{"n_layer": 11, "d_expert": 160, "router_score": "sigmoid", "normalize_top_k": true, "balance_loss": 0.00533, "router_noise": 0.05, "optimizer": "soap_variant", "lr": 0.00385, "beta1": 0.95, "steps": 6492}
Below are experts of layer 2 (counted from 0) of a mixture-of-experts language model. Rows are named router (the router's row for the expert), gate (a neuron's input weights, with its number), up (a neuron's input weights, with its number) and show model dimensions 0-255. Each number is 500 + 50 x the weight over its row's rms, rounded and kept within 0 to 999. Numbers have three digits each.
Before each expert's rows: "mostly gets" lists some tokens that are sent to it at least half of the time. This comes from a sample of Wikipedia text that the model never trained on.

# expert 4
mostly gets: " |\n", " (", ".\n\n", "\n", " \"", "\n\n"
router:581502446509454501528398456506490513461450578493501476505531480341533457444439481411565499469487456519527509503497475495410455493487560563531483558486439550507517558506497500515602494439370391515443499512515543557588674532518590504495468530479537531517479553488563521493552471573496506483492504553475435476483533588484489468545496495503480543554463512603522468450464454490547467479524453489391448609521553458493480516539477597413519402507438515498442522545470553521394421535496556562470482507569379349501498571519502586542449537505575484439532494443493479545597515459518525533429572555454509504391502492491469532451483483509465455480469485410531587575460388525504562462416553525465562398500442453516466534577532555492465537531452490405473459517451548472465470496489544
gate5:535576485512622413494404521571483462554472511487472553522473570532539560564536595560481511464454497476455497490519388553585505472437444480384469557473520481500482495600541551565509478513452441514487530478483575495456509422526558558590467470503581477409466604544454434543486447466466484543536595500451385550516575493501613491502521492452532586479572492467504447502433569537428460521482554493523495582443501524501579540537463559554580470514517473522487496535599484562531520453551425587461539474533517474474475414466491427624506396495476566508442508535514592553435517468501514515520506560451511530572520515462538495554610515515561533418462476544466488521537502480549430473417484436440511545593493507476530466416508562529616536483381577464505527517623482535555501458487542
up5:498630524503575565532485509529470543544533490542565566503508590548452464478514560506509510459579519473468502505503407452532562576553432577426464500514464491515459487607570543559409473523559536482460558534494504536537497442503536480499500465497581536632416495565550497495557506487415525490461489482476474473574531462492576527519445552449547496442513606535560474549436537364489443511448440526503531444483456544463545604582514492532479562541456507524568575541469493441494559457497540555532504526517478546401554485472485548555559501463512487589566524596448427445504521521473442480579532571484560619531479495503472493448694521551511531512504458559477505527501506624490510488523420484431449436525594461622559471542436468445553554496523478504410530538514442493630484539526499
gate6:419569477584477497506577623446571503534536532456498594509593426485521467476555488500525589481495536506434558502424458387561481506466445541478513439394504506538457471534525524567520435487530505445521561521569460494543524560603512542483464587456477592536472430521519470529489456474510482385505580433457459583514532423480584538515474518450548543517561544485532490517486538516555549474540520511390469500418496554466517514455451433569478659440490547546554500590454423382425431430461466455474505571521403421515476482560527479432550502516525457481430503530586532538504454487560525525582456485507441583454412559422548464458535502446499518505439447581565429506523475486483479464516470490530542517548412547477486545582361471459520462563499541473442521564438482511462447501478464
up6:611493451573519572526552490499529486481535528505561447399507487538543516381440466565458464573491471464516501420413503454539514490485408479425476525584573403534492541408573498511468518514646534563516458522548487470521433453484497446519464504509442458487462465472518510521513441432503431457414420481424409525516436488449547553439581511475492438420483573507470515453462516472474517578447519552566525440500466589461532562572576597507484474525562464472506451568533495566580448553424572492485534494417544468527576445449468504528526528526493462541516534465560445389491444581522455481552510445550538455595553468514444517534401526376526512482555445584438410440463483471492532524588419471502490495502518494438527522449509502473469574391488473438515565565535556418437449427488444
gate7:475415508558488485535464459538397535544492471509456435604469431462514447485537488461537537565516578495593522523622468596441420408490500549655449448530432480546464504526430549507602533538539474517514543491490558545445457455465534528572541408548485500498576532405466524492492469489504464510537499401560522371510606543478395435499525504433454546442527503562494490463468532483447561446459513508489544502517402477553507584549380516460495405462567512539519516479438536420498512525546560494507448513518532497427493600466505520534516546549445420423483510488530511493578397451540513445511550508499510499490595452503406485529415436635425577501508599471654468528486520481537518518557479496483451486508569480456512487470514507473540481533478500491547466545443546576509484518399520
up7:483539511537591502511484447542542529571472426437470499460504435533543447496518473497524519488449542575542532478477494457514425474459518486493432436541486548474468486422412502424497481553440462540463483466517496465499483434509451482560576512457625508454466397599495504463468529539400523493525562493507498450539513380563518504464387469523457520520543527506540483466497537538471406532475485599520467584411563485546442469547530516416585524457389469488471413549564552503491398472580562474504421526534376375564536467492505427416456564540535473526589528453524550547513515553480465462498553540558423409621459523502468475543403460495575524526544544472420630530408484468499488534462510561405449588492535525473507517548471514434452557568549501475518463444521564538428416437483451

# expert 1
mostly gets: ".", " ", "/", " more", ").", ".S"
router:507663573505508488616570518497467506466443442447618481391466490557497507553453448516441572578510501562533546508484508544481533552586493498486488420520425549534501486511423489486648434545485489536468552518507455514470521510507466500370498490511540474478500445452533463426498539536457439490435511422516493461490563542546477453454593487472507457507439449482426360539551507497486457566553496417540563484458426573491524516522498565516489489457480490530524537510528548472528516497530426441470516505361649474548467473423494466550489449444506426419483596518531564413484540479510510510521444472484546481406468496528512571598455498534540516533462517580520540463497434586458461432549499492544486508517517562503548512437482509483565320470505524518570566490601507523482485535635463
gate9:555516508497488447556555543561492435478465488523531524462502493492469527521479465518478575455503645581525497422576479456492488505485474431400524486529455543562538526476439684546505542498441534473550505460502470518595496486429507583473457468523454468486551639556522479483494449541487511514482473550465492570518420546493598542560577489491481577391487465507521495483567534558525448503576452478488524444469493555474593406507454551519556492405485389609421476511543503522572417563447508498477445477549538447497458576578460521463493504492555487532569497554494505495469546534557471540562524569457532513510549519579482489467531490446400590464548606460464526513421560416491487464572428548556502550503548473470433443469489456581441420565413547466559524505590486566439387554423455
up9:480525514575500420508513537470534495557501559454492571485456472455537546507508500529426594490494588563580528565488548550512440493527542452599561518444495562571563495464450541499548513569469471558637493538518545506578562499434484493559579461525494598430564531618469500447492516495471499447511500535495499526537460494587513515400493490441421509514479373512536537487481518518531466578506474488480501653490476388461625441537505521494382465444485412567585470489552427494458455558518514453393462480572538391511453593421523471460491534513466424471526440480551442513492495433515541610603535471432470463522519489556518530516478563522440567537480530512523486466502484571538568543564473470520460469502569511498418495496504480574529480648467563502532489387517466490401483538475557
gate10:574517512441551431476487419549464507498466467626513452409506329521508522397473485587498558554538554523499505488514555472483521477422498453513569517421478530457439507551573527566614481434575508399444513454499423482497462510529580437594533419427400522528406516493479466462476532506628492455478468424545428467380501455524480548479451561507481482473581578555509458594520601416564540496490559498487521499419475476530620494551565551544537607523516572571517528512535521523533546568419421508482501501468530516477520530499490434478471488589427468535470502482470546437498479481428589572503523516556529519518474502508517568404467501560466477457527422450590534519507471551570469506549608544452482514455479548484465506566483469527505489516608523462436539549441480511533539528472444
up10:540469487453612505544389489443552431497537533512505434474457473424500512594487496528497495502576461430466513564529465490483471506460555517507464497499520568424568526475447563455522554508468502549524533533527478489536509507549579430508524537489531480703498427537538465534465484488540577400534455385566554427463463517585486518526615492494476483539542517528472472553488491506539533599473555532527466459489493453613546523525503492541471594528563367529512573546585450538416562552589502457541518497511556512471434553477494539488520529538497523431521524555409442490495458520541587489469486587452520424414593471508419469522536521464526582519549470532545440424470606476526524566344503545504504591537530486567541466498503510495575466479539499517482428531489517502625548569553622
gate11:496524500522511498401456476481450523562519521528461552514543501528494542525551484523457472453498518527445428532590534490391490510550505516418536432431478541539416509490524576477548508546513559493466554496484456518520457450557559404492446615475548528445451468531466532609556508448500545406453539630505538556551548471457483475427479464543483486510468495548509507481558527555350462503578465488465481569546562582472530442433511466515577389496499508530501507409549432529407447622413450510483581463466487488483395505611527418501444521539496540593501474485626559473520583421470463526526559576484522514494530504361462447488497448511557442527456462429519426528564484560471522538507528548527425511470451535420429503479444484456372478477458572482506354451516518467500493519493457
up11:506470478558466547546385603516486465501577490491575558555414529393517420496494512418494537535466517430470500658551485491531508569494488442552449441537412506396496467489566462457517517543468570591439525447536564517534431429454484455562466467466457524543496494434528614467494436393439453523479539453474533507493491515415403527465378560531564497540570489459554497495457586519550488455432483506507524531524524567581457431509484543445394542445552578447478470566465543464456489567491480458519492510543473505478431462479464543408488515428530393519530440430434550504461464421526508430538532505421482501516504476587432464463477549581509510492475519548481527552570424456516485568571581541400468419531539531462542494512462567432461484501528528388438495550516452470413567453482485

# expert 5
mostly gets: " second", " first", " tick", "He", " debut", "born"
router:434589554526530529479537418562486515480526509457519475493555507583411513428520540543505449517503487565559469528481526580532395454458484403478470401460573505606462513606438453536571494512551523553431526495555506483471556442502406449449522535551513459416496398600461507546547440516525455489568542524614487566488498546574453474500507461572547526500560468494449566571476452497447555572603494571433442534567567491557478534450518446565539460546511520435511521504479461442437457423535493415499526513416482415546451398537503491431512483444469457483478593528492536459544521498494588520458434568413537497509418517473587487547456498517528524491392571418537517512507452498590463496550599483505440501535533514362537452450488457496484467450607441495557523516549440461440576498549455
gate1:537496479532527564501565522535412446594484468572575510470490519589501530478512518528604452506524490424510464497498502494609588509472433449447527584497488411573497468564456516615489527544523584467445526507479528569518441486556395503514482519558458516525518537492517598483490531429464454503598438419423514416427428544544502428463493521461457594485593467471475425537384550444483545566530549478449510444540558518450511565554472492518484454511414574506532510412512636458500495540460476505472471372505562503628527489518534362607416539600451513502515500504452569458525499490572559533461600476535470475481503485414479492533454525492483529495535580513485523502513517460431559445508517542594498580482452493518462471497512511511541577481548495614429537425549538442553447484478448
up1:539505432592595562460518458585492427469532401529479403507414516405475582535539402534584422429551437531548504476492556580470517502517521534445526563529598520529548545511537552545404439560524496501523455475535594529532515464425575495530507508427486462523478565545439546501546513472447456447504483510443473538476433525426432483561468427493516534542502484441413485502540553450511573452448538485451612522448493529511480442668440491527544571565446571556497485436406526460552489520467549461465412514453515541564486458490543535542507476533501483513486517453519496488488424527490465510527506471566463496534521467399539529467574507495505420420669569514452521493508502545530468474528559487490562490476502517526522510530517521446363430436599424398513397437533411458506553534475541
gate2:589442587462499396518523518486557496474525512509561510535543431531490435543533518577600525578512494392461527385511525505540539509492572496529449566511467406476542556486494459442539513435458492533528422530586563460492532522504502530485512525607438462585527480378451558491507562488460565440503406455519453465497511474495563495423564457496622440500553467551529471483507458535564513464450513416574535433574436410498576468485559453532442572548473502484512478498380526434527476467453390447541451450490428506462474484520474515478445493554536487416451457505473560523609491528371587517476564503463513405497509497464552457547554486485434489476497411497516353543478530570506390503447445498564555524539461531435484569509537522573511412488502506448491514535480473507641526554456515
up2:534526472524547474526513470576518500528573531387487432554516505432480480509463446532424469502408495462401478485525428508481538586580535468525458572541535524479621416519522498550509529613461425429556476493524465497521440517457506424510456515579466595483511534587492416541442565477566482548502404520529468463487517452442521346501573538574510587542496516413537516487543525617543531472518502454583631587568552476498549454487553421543475512558527576482465517570480506503535449521576473400506476485447482614429511546500493558579532483483598438428561448446550539532520439479488514614534517539536490528516566540602465498527431540554478502465430477500556403543564586434457407477533437524505482582521474491503534480570531473510505439532479474500565503436528493483534552529448541
gate3:536488451499537469548534505531441515397529542527514639437455547527544537520481509457443494535521525536479536452480497466496490459449494468530462522522475444564512455475530364508524435430502468526540535477406427610654550530572474444585490419573556504473515510555446503563463575457500467535461507511465457555528424559520490479567532519559433519532539571512494554551473433456632480486545449585438519455449533551506540406505507513567538406537359481494508465454438522462575539470540470428470430458456468574440401476591541554615451549577537537452567548508500450534371477549567512434510567544460523482477536556467492550451511549580520452546472488531548448525467466493411502515445508512537511449464579443534520491563562458613495480440503443494541444443482537493426454461444449
up3:517576508578483488467479536550390466483463488528577556454429509542516378560507570550575540495481439431536512475512483518470485539503466543449467431506547525478445437455572552518468532541501532507542662426585460581460448505542473559509436533403533415547553448493523430568551529480454532505494575623453439484520598506560518427520411501542438434492492564471486539491579520438461473569574485452532509565435470503567561480499395655451658548533509576475454480361539479508471489394430541536495500498554462443482514481446512537515487489504488545499452461526528508507510540546381439439451462460492473513506468521476600493551538463500515533545476573481428474472538455560534465412598525436530499516468518546550483489499506493587521442500483546503456524537498498463630530497525535